Weights of a small mixture-of-experts language model, trained from scratch on English Wikipedia.
Experts: 48 experts in each of 8 layers, 160 SwiGLU neurons an expert, a softmax router.
Below are experts of layer 4 (counted from 0) of a mixture-of-experts language model. Rows are named router (the router's row for the expert) and show model dimensions 0-223. Each number is 500 + 25 x the weight over its row's rms, rounded and kept within 0 to 999. Numbers have three digits each.
After each expert's rows: "raises" lists some tokens whose logits its average output raises strongly, later layers aside. This comes from a sample of Wikipedia text that the model never trained on.

# expert 36
router:520488486531544503542484498459512507515506504524493539502496472513514506496509526479468471489497451490464498530559491492504513497499511516455478483497558489487485513523487530482439469485432491495484469504500558506501472519493504530489549469487492433552511521558524473532493497467488523487501522521507504452437477490488498494475497504498479493499527544534487497474503503492493533486482493508523551460496530534469500464511505458507479487518516488499474479533458496477490502524565550505511489506480490476513508497504478514498559490508481488446510501499519510500543497485521465512501507466504533512470499475543495491471499502504467508494480524509560481525532513511467492540475
raises: "ed", " ", ".", ",", " and", ";"

# expert 20
router:517526476480522526498491525473515538502470477487487514524520460532540496468503522501554488498471520460484468500469465522537531529534534523473454533508516480479481471527466520477480491484526470498532475519530504463531470525472470451485521477486483468527521497516515478524532477507469506475476495517476516504498499473458482462481531476533472477499469537487480535509483504528464514491473466523527531475481524527469467463507490510522547479517470468482477516516496470536470534481516529528535463470494472486531471526512475533492494485483482478482469523464528499454536479530528471473457524464521521526501511506520526528496513481532498527525467516519513481481533472518473478522508
raises: "ity", "ities", "ancy", "ivity", " achieved", "ate"

# expert 7
router:536502451555514502540500517465543501502510484511474513529509468516539449496485486483478478547455516472528486487507502478487515518510515534474516495511486493483525500517476503502503472474501496513510495510493496479527496490488490514497512513484502466501539507543538496500564503497502549462503505498499516506504504477490512458495522498470497469458503514531478563481457506518530557521497505508505501497508521542506455486497468485510503485473449468541494502491443486500494520453509515532492493492485487495506478502516481556487510412525467505509457505507533486513519485494530426553509533486589512502473508522537479486498530503511476504492500521509498495471515460538503503504535
raises: "\n", "|", "-", "=", "The", "In"

# expert 37
router:541565488521520515525521511517546505543461470506490501536467477544546503445493543501450489492453452486477495488551486513503501506521493527487524497508537490491478452535466513511509492501489478509509463511525501490492494500474477511498575498455496473506516496511478469525534452493487501498453477509497498483495514512507469470483511482530459460471496532519497528526452529537501520501497497495513509491523526516479497490523553478532510433494482493512473499505487482533489528469488507508513470494439474464522499498518463510491497470455492495514533500501509481495502455500523485517452530470502484528487514483531511534479539467485496503509508516531535475506519463491477465523544
raises: ":", " in", " ", " |", "."

# expert 5
router:513527466474523528514493521469512533507469474480486527525519466531519482471497529501555485510474518467484479497488472520532533531537532526473442544524515463479501476538475536479478483496536471515535474517523499471523480530470478451469503472480486464534525503522506477521527484503478513486466492515468514510503502472468481486479522467524474469493479526487484535500482503531471519497458467523528536478471522529467463465507503505522531468525481469480467514516494475530475525487514526540535466462492463484528477528529478537503496491486489469486471520470523494458532469525515468474463527474515521525496523503520524533490524476539512522529470507518534476488515477525473465513518
raises: "tive", "ties", "Discography", "isation", "hav"

# expert 1
router:520528466470526531491485524476508532509477477476491536528523473527523482469486544501551482498462496468474473483466461525530523542527530539474459539515515475465496472534468526476472476492544470511546473530537497479527482522484479457465503475485497476530522493517504474527543479498468515485488492522472504505507512477469479469487537470534481477494483536498483540503486504524473520492469480531533530477479515521470461472508490504517523466507475472483468518521505469525476532499512516541525466463492468487527477528524466520499496495489487480484473524466540491461537468519525479471463517472518521529494526495512523532492535482538497530535466519510521491496528483523479475519520
raises: "range", "⁄", "2′", "borough", "holm", "Personal"

# expert 21
router:514529468475522525485485515472512530509472465471485518525515464527521484468503537492555474510476507462474471477472468520538529534531526529481459533522511464469493468533473519476482476488542464515546481521527505471519480525474484463471510472491486481536518477517500482522528479498461520485474491521472508501512490467472480464479543469519477477487476535496489533517485500526472524485462480534534537482474521519483468473512505502523529467507478470491462521524491473518478538493516526536524472471492472478520471530520470533499509484498475477486477526458529492458540471521519477472463518476512524528486516492518521539489524483534513533529458523516521475488526472523476469516523
raises: "ogue", "ory", "www", "arian", "atory", "ful"

# expert 8
router:505533460477530525496479520477508537497486476472491526522510471527523478476503534497554481520462505474478473482479472522539530536525525524475457539511527471473509464523470524478486477485532472509536475526520510473527467522474483461473514475482483475533523516521511477524524492491464520480476492526472497510505495475462479472480540470546467466482482533479482533510477496530471519487456483523533532479466519521474469465511485493523516474505471472475478522512496468535479530483513533537537464469495479481533478534522471530497500489490484474485486515463536495460546459532518473478463522477522526529499522493523519531498524478528497531529464516517520471501523477519474472511511
raises: "www", ".”", "bli", "ification", "hall", "ture"

# expert 44
router:517533477477523521500486522480517535501477470481483533531528474533526478479496526497560485512453511458477473478469479512536533531529530527477461533520516478478487465526470518469487487484534477502537469515531505470528463527478476468475507482474480467524522493517510483522536483500462518477463488526482512506494490469455474469472542476528481476487484529500488535502477503523473516496468478528530537473481523523468465463521488509523525479516461466489477526522499472529475530494515523533531463468493469487531479526523477532509492483494482486488481526461538496459540477525531468477467516475515528530496522502514522529492524486538491529538471503526525482496522475525478457517504
raises: "tical", "www", "ncies", "grad", "slav", "thic"

# expert 32
router:504531462473529531498479518471516530509466474491486534532542475532530499466498521497536467501470499463494470464487490512539547532532528534462464531522539461482503459516469520482477484497514475504541457517525501482534474540481476477488515482470484470528519512508503482531536481497465514490482504524478513499485476483477464459466524476538480478480470535480477521514485509525471513491467477543521533496482529524490480466525476501538533478528464476485467495520493473542480518486516523535531473452499461479514478544519469537499492493497493472483495533466525508471533477531522472490469518480509528535494514501504520536487521486537505525513466514517513474485540466531480475511513
raises: "s", ")", "\n", " play"

# expert 17
router:514531473467527526504487513471511530503477466486484527525528468538522484466487526502562478500470509456477481473469463516537522529528528532479472546520516469472493472535479528485483479485538467508539477525525500466524475544475481457478511481481484470527530486511511477527527477504478513482474491523474506506506491469462480467479549467530470465483493525487482534498479506526474512488467486536527534477479529522473458461522498500517526478515481477486475514518491473538476533490514524531532475468491466485529480521514469526504489486484485479487475524465533486459533476517514483471461522475520536523507527489518521539495528493536496524526460513517525475495531477528479463510516
raises: "www", " Basketball", "ongressional", "ification", " interview", "ified"

# expert 27
router:490513479532562517495486542459519502480487491439475510512519501503507520496529478504446487477454461480485465496466467476509515522491510511493527524518478476480489506540486515468529475467500473518519487507508522513503467532495483558488540505515498497507516482532524442511503504500491524467497465501472532479509496501509486472483505451547475507434563521488490539538501526514451505491481504514499503503457528503513485490553490429510464505546478489524502515518456501525512542522475505516545462502448506497510471512531481475498474459482516458460511528509505494481508474505523486501481510471551498506472481529531487513484512483508496518486479499536496507505515499510475495569505
raises: ":", "(", " and", " only"

# expert 40
router:533535477502550510481513499503507535493472468501511502538476481515522496493519519484515472503457482473497490468505521512512517522521531529479494501509491465478465483516480516472492493508526491507529485515521511480544478513461494528479514491494458498530502502544478496526510497470473512471491505519493520446500526476473501490498506469535479464471454515511471523542449543517507544470463470510516521457491519529464483481499436474530505469573484462466468496552479487519463531474511503530519471503437468470516482515517491518492469475470476469491471528457516475468525496520530486512474526471534513517452540486512519514489527493505499531505462544504510485504520462517473481518529
raises: "Note", "C", "K", "F", "A", "W"

# expert 2
router:493508485480498521483489539501497536516481457482481521483491483500514530486471504528493491541482451493527477486509512551495494517500521533478535490504519488469468471531482526470491467478448497464528465527534531499502482516462480485494528463469464493509496492521515480536530465457464489486437493501498482502500475484467499479476522457554471479489509506521500521541484489520458506486463449526498500507479519529491467502513515507516525450463451477527486545498464505518487495482523542521505470501489488483531518528527468506482519490428487463473491508471520469499529478497528472538485535497500539514503496472531497529484523509502525509512470524520507471471522457530472471562524
raises: ",", " ", " and", " 17", "."

# expert 34
router:516534469475526517505477522483516533500471464476487528534521466528521485479474540497546476502476499460481468476486482517536523534529528520477480537519519467472488472535465523474470480490538458505541466526533520468527468529470483474460505485478486465529531499516508473518529481495459516487483490531474517509503487480461472472481539470518471471487484531516481531505483505533478515488460483528541535497470517521480467467506499504529539478523465471493480517524498480532471532492508522539528465458485467488528487526524475527498499490497490475491479518466531491459532477536524469461466520475511524529497514486510511535489530487532496538523465514523526484483535478519476471517519
raises: "roy", "red", "ness", ")​", "ious", "ller"

# expert 6
router:517530470474519516494478513471513537505477470482485528528510468527520491466491532491575486497472491463472466494470473512541533533543521519487457528513522467477492467543478508479484490485526473504537466525534502465523469528470475471480518476483483472533529494509505479516537491495470504485470488536469514517509485465454480465483544477523472472489484522489479541499480492525484510496460485534531534483476520525472465464509508500518526479517471469497479516519490468532482525496509528532540474470486478489530485534523473537509488487498481473485481524470545489462553470520524480474466520472522516523497525487510515538491523482538495532534471520511518480489534476528470485504521
raises: "shire", "ated", "ogue", "thic", " Philippines", "gan"

# expert 11
router:513535472467523522494488520478509535511475477488488532526509471526528484470493530489551478506477504461482473491488475509531537526529524534472454531519515472484492469536469525485477479494530461509542465520524500478523466529466480467472508487475484470527522501507510478523544485499462514482472499527469516509504484470465478462480541462500477465488474538490486533501480494533478509484457491537529535486469525511472457472517486503518524477512470473496471525514500472533483523480512520540523457463487469476529474534525477526504503491484488484492482535469530496454547472517526473459464524478518525529495519482505525539492523476539496527535466522518527482500528476527481477525507
raises: "ish", "rative", "vor", "ble", "ald", "lock"

# expert 15
router:525485469494514509434449529475517548502457444526441556525539477513552499495507486509507484500473492480494470510483479551489500536497505536481505529553514504482502479503468548463490490443504496500503511507495513505514494498482475570478566505479504468483544505545533484487505489437453525500519503485469503481485509509512515491498513492495476433500539499522486520492489548511525543446493500504494514492481510516495492509510526422506493505516497481502510499501470496512476509498461533521473486482514485506512496514496502511487546473480478455494452511499544485504522479503518474496493501498510506506466519494527497490454498480533524498501503537558511493488509491507487508507546
raises: ",", " and", " the", " ", ":", " ("

# expert 33
router:510533459465520517493485524467520533511466475473485524526510467532524473470497526500547484491477487474475479483481473513532538532530530516481447548522509467476505481539467515471482487493516478505538470523528496478532474535480470468474511476487490472526521505513512478526531482504462509488472494529466511504500501472461475467485541478528479466482476533505481528489479511538475522495464475537531535474477520524472464472516489507513520469528459475498482518528499472534468520484517528526530452469494463480526479535517471521511488487497482472479477527461523496469543465527519468471462519480520520528505524508512519540496541476533489524524468507508535479486527483524476476517511
raises: ")​", " Governorate", "nus", "^{2}", "icus", "å"

# expert 41
router:461517476503528515465450555484504523493491464466468514502509474524506437472495462488524503487458517490531487485513515537508529553505538527490508496543504503487530471514489536495485481434490493531490501490500484494513497496453484537482531503482470495488492481492494496517507494491493489479500504506504536501459495483452521486480532475471464505511497519498427507514483524515532511488476494499510520476482518516458514496494511516513524481502517461548469491507447471500477522510487516519491489452496484476570507522516463503512504454506482506465520497508510476519488495486522511523478501505570510514457547471500497517491506485484446508556484534514504449454507436526473486497547
raises: "\n", " ", " 2", " —", " 6", " 7"

# expert 28
router:520527460467536523504483516474512538509473472482491526529513472526523482460493528499537484499470500459479470477484477518533532528533531532482467531523529467477485469534477524475481480487547463509540471525535513465528472531480487456469512482474495474526526493509504477528525488500456527484464474520466515513506486473468481467482530475533468479492485530503486534503484483522483514498467469527529533467474521524487476472514490511518516470516464473486478518522503472532485532485518515540528467466484463484538481530521472544509506485498479478497493538466530496463533469532513482467464509478527525515498525492521525531492527479528493530532467519512519465489531469527479473523520
raises: "optera", "itude", ")​", "cus", "champ", "ncies"

# expert 24
router:523525465468528511511486522478509539508484480481484527523517477529530483468493543490566482497466513456475471476480464511534526534526534526470451528510515466476488470529464512482472481481530467497543471522533510478529481527474472457477517478481480465535517500517507483522531480510471521482476498519470504512500478476468471470480536472531478473490479526480483528503487501532472524489456472528526521481478528522470457470520492500519524475514471474479476511521499468536477525493513520524533477476487477487530479533518466530510508483499490485480473533473536493452543473527521462491466516476521531525497529500512528530493515494536494529528467526518521479494530473528475472521515
raises: "lyn", "h", "pt", "dimensional", "hav", "dra"

# expert 26
router:513530465468518519494488518466507533509480466473490519516514464517533473462497537502564484491472511471477475477478463519544529524537523527474450537525519473482491474535471519471478480488533470514537479520535513469525479533470480459483515470483482478530524487523506479522530478511473514474472504518462505507505495474461479473479547475523472478481484524497469543494482509524468521498464465527529533473471523521468471482520481500520529473509468479472466521528500471536479528485519523535517463466493471482528488519528474534501499491492491472481487526475537490460538473522528478468471528480528535533493519496518520531490520489524504525519465508514522483492532482532479471509507
raises: "ister", "aries", "tive", "ary", "ction", "ency"

# expert 45
router:520527459477529525499482513468512532497465472488489516518505470521531492464489529500557488507470516469462477501474470518535531527539534532482459530523530473476479477535464522472474474492538467501528478533529498465528467531474478480471512477482500469532510505508510485525533482492463522479487489524470517501503491472469475466486543468542473469485475526495475527498478503530478511479463477530529537476472521526482469468515504507516518469523471467486473519519507479536471531485508523540528465464497475482519484523524470532500499490495488473483473517467533490462538466522521481476467524477520525523501532498535523535491529484538503523531471515512527484490526467531475463519501
raises: " Ltd", "ström", "lift", " Awards"

# expert 0
router:525527478474527520506485516482517533503476468469486519529508475536526489467491531503560482518473495466465474485470470509539535540527529539478465545516516465474493469537473517470479484481531474507544479531533510472523467521471485461479515473483483473524521487510511477525530480489467518485473492528475521512492481481470479473485535467519467473485478523492487534509480505522471519489463484536530538479474521522474458465522491503511519474520472470500467523516495471528485528488510525537529467458490471479530495532532480532506492489501489477491487525467542482464537468524518480465462520483522520534497518478514517532496536483531505528532460517518523480489535470530477472510520
raises: "ography", "present", "2020", "called", "iness", "eve"

# expert 30
router:494520491519495496500476526477522489556500486540488513519469478510488519492534526488478487533486484497492473523510481483481506497520524516486507496515572436446526486505470498474446453465450503500485506540490545467510454533498458518490545487479458478525517556547531460526499496458494490466498490516510513500447539502480505506512512475459458481489520490515466496501498494512467507500515484522513504467497509556483473486544537447504504489525507516474467514510426481492469521498557558488524499491505478472519502494501471500479532479487469495450476509490487512471485490537538495481489485477544521493467498518509507480493519487504470515484473510496527475486512501523489476508513
raises: ".", "-", " |", ",", " and", " by"

# expert 23
router:502526471459521522498489514478512529498470475485484524524518470534527478470482520482562480498476502464476465488473473517532533531522531516479443527515513470476496479533476508479470486489537464507533480519531509469528474527472475463478507474486484484529519496513508491523525471514468517479468491524455511507502488467463469462492542463530480470488486528489480531516482502534466511487463470516529542478474522519480463474512487511518516470511463469489474525523501476530467537494503521544525469468503461475527482524528466529506482498483487468489486527469545491463546477527513477473463522471525524524492523497519517534488531480538501522522459520514529487493523479529473473525521
raises: " (°", "www", "rn", "ι", " Athletic"

# expert 3
router:488505487502571527514487550479540504512487503459476522520481501507498522472477467433514504485432488481498487524525473449524493570485518516496507512523513500486491494536469474471532452484494487525505480495507519479541495521487477532484523497492495440503553508498549459504503507467485556487509475522470517498484501504504488494484538475507493506473499516516501522535462535528503546486485484515501505530497506509510489488515492454528483475521451499547503497525427494515520529489520527489504480481480486480504438479534443485482505430519477485501523522500498529511485500512524473523504468494568485526473481524530501492480524519484469503497492526508502500509511487523476501530492
raises: "\n", ")", "|---|---|", "===", "According", "["

# expert 4
router:559491473509513526496526491500536534509468500480510504536497492527501511498493443494452501523480514486495472464552492531524507508512511539473510507522540470482491470524497478476475504494499481536503480551537502490497481518483484480496529456447482482500486555512526514530497421485484486473457447513461535510448511477483499490503527478526495490495472548522514523461435531519482558485487513511523510484469525513512509481500487484522461505532476472517475495516459465502477517474532516501499481483464478485474513512537479536486562493513469503488495545497514507505507495492508503521454484461541486490484539488520515505496507512484494514520492498506524478502483486530445462532535
raises: "R", "S", "Ka", "The", "A", "In"

# expert 38
router:512528464463525514511491508468515532504468477475494527529512475509525480473498540492544489497470496463471476498483476522538525533533516530483467541523518476462494474534469523471486478488523462505536463524529507463528481525473477457478508478479491481532514502522513480525533495504463507480481494522461516514497491469464480471472540468521486471491475526492477530503469508526473518489459484539528544466479521518477468467516498511519536475521472474493465520517499477528472534477513522537534478454499466480534479532520474536504509475485489478493487522459534507462545463523523477459467522470511526522501529503510519547491518487537500519532468513524528486500525475523478468515518
raises: "ring", "such", "vert", "teen", "year", " °"

# expert 19
router:506536472466517524515484523475513535507473472485483538519511471522526482468486531494560481504473506462482475490476475517544525531540518522477462536515531472474499472532473523473479478485536466515537471521536514471517478524470477459472514484475490467530523504516509482521530482511465514488474489521469515517498491462462479476475544473533480476489486529496482540494470503526463524492457478519519532468475525525477457467511490509520519469504468469487469513517497479530483538482508521537529473468493462475532488539517464536500484491494484475486493530472536498459537474527520475461474518475519521520494521502510523541488532486529497532530463520512519474501520477524474462518506
raises: " Majesty", "rative", "isation", "ogue", " £", "dle"

# expert 39
router:521540461470528525503480532474497523502462471469493524513521467521522487470490532507566483501472499468480471475473469520536543532531535518466467530515523473466489464540470527483487482479533471510541467520526495472520475529473471471472514478487487470530520492510513477523535486494470516489479496525467502511509492477473473462482546472538480469492476530499483535504480495531478517491464483531538541482470515520477457467503495509512516473525471467478478513523503473525478528497504524530530464468484478481512474536527484525501499497483488481480467524471535493456536475520525491463468521478539520523502522513523524543493523475532500533524462521514517488493528480531485479515505
raises: " (°", "ller", "”", "nce", "ْ"

# expert 12
router:492547471519502517476500514505556523551507492475483522523471483533541520489535482500472497516484453494491473460527475529530502510523505528453511509541527507499495480525478531517517451496483491487518438499520521468491485527464491547491498482483476481530495527559534477530525465524503523495497450494499526492521515490502505468464499455512486470487503523539477506512494480511517574509504534498527514508485499517507491503523540504514511492540458493515481494565509494500489508462534569523519477494465455475527469537497475512486515498480466496490503515520520482477487480506529459502502516441505519518474488475507525537473528469491487517565482519518515482493511509501456463511504
raises: " ", " |", " and", ","

# expert 9
router:563527496508513511478444508488547521487466478457476525510482460542529469480492466485522468463475488475511470487496526490531523513510507511478541524527499481472472492510482526492474475483470494509521509525486485468518490503506478478503513481485498469547490510503485482529555451488478520487465516504475513516477490508471476488475521465510467495493504506528501529514453510545486506487486509510516542483508538542456474506517493502535439488515499469506492515503441485550476543489548517542561497504493488490489453540537479543528535495514489483494495511493502528482473491508546488515485486490526538542487494485528491550495540512502513515514467513533505470486515471518453482521539
raises: " |", " and", "\n"

# expert 22
router:454522485546486518525490526497564500516457495479476543491507482515488522500509469492445471497505487493510504494517553505490528490530513544451507499515559476475506466508488524467453488494434498512499503551506526475511474537489465513478531479479443468530507539505489467529528468485473499503501522515499531483469503486493487461464497518523493481499527532473460503528501500509506498517494509567507521486514495542490523479506470433521493524541473492481465466509476478497497494471567504512518498469501461490495514516526473516496545511482487477515498534471493507467489490509524474541492502492506553524460502502509509519448515479506485518511504514531512453494509461519466487512528
raises: "s", " or", " ", " and", ";", " in"

# expert 10
router:510529473479534509510486515472503541503470473474482525524519476527529484465501534505548481509478504466480463474467483521540537529528529532467464538519516467481497465538474518490476470483543471501534478527521504461525473530467471461464510474481487473534527497518511474534530484490459506485476492527473511509511487471474471466487546481527464475489487529499484539514476498534471518488462473519522541476476519523479469469521481508511513475525476463498474530513503467537479522481503518538531472468496469485530475528526473526509500489503492474490484524474533485455537472532522483479471519475519522522500526510509522539489523474539490522519467516517523480496527466525481470532518
raises: "ois", "ncies", "mun", "century", "piece"

# expert 18
router:511498478504542518512433514464536497529494458531467487511481495505496508515483502541524516461471498485506478470471511478515484516519520529458501536545515479490467483506472479478452482437526482527520467507508527490514500521483448532472498471508493498505512504522512482503492501511501527450477485533489536500497543464484485494473514489567482505501546521510491533497488494561491544460478496508509514506537511536459527489520539479508447490455494431508517485492442501480478519515499487547505496505470477480518457510527484472483517478494496474484479506505504524490523480506514482482495533511530480495451521521531489515504509505539495496524500523500547461477539445538494485526505
raises: " ", "\n", " (", " and", ","

# expert 43
router:510531477472524522506482515476509533506473472479487529534524474514531486479484530492557478511471489457466467488480473510539533545533534531473469535514514469472487469537478530486478479482532469505536473519537514472528470537470476465471506481484487466533520504513514484524528485501460521473472501525465513518498487462472472468483540469534476478486486533494486528500479495519479519481468481526524534485476536510477459459522491505515527470517477468503468515519494481538481524483507524529524470463488470480524474526514466534509502490488489479495487521461534494461543476527520485467467529476521521522494526494513528536497521480535506529533459514520522473494521471515471462520514
raises: " Angeles", " Janeiro", "eau"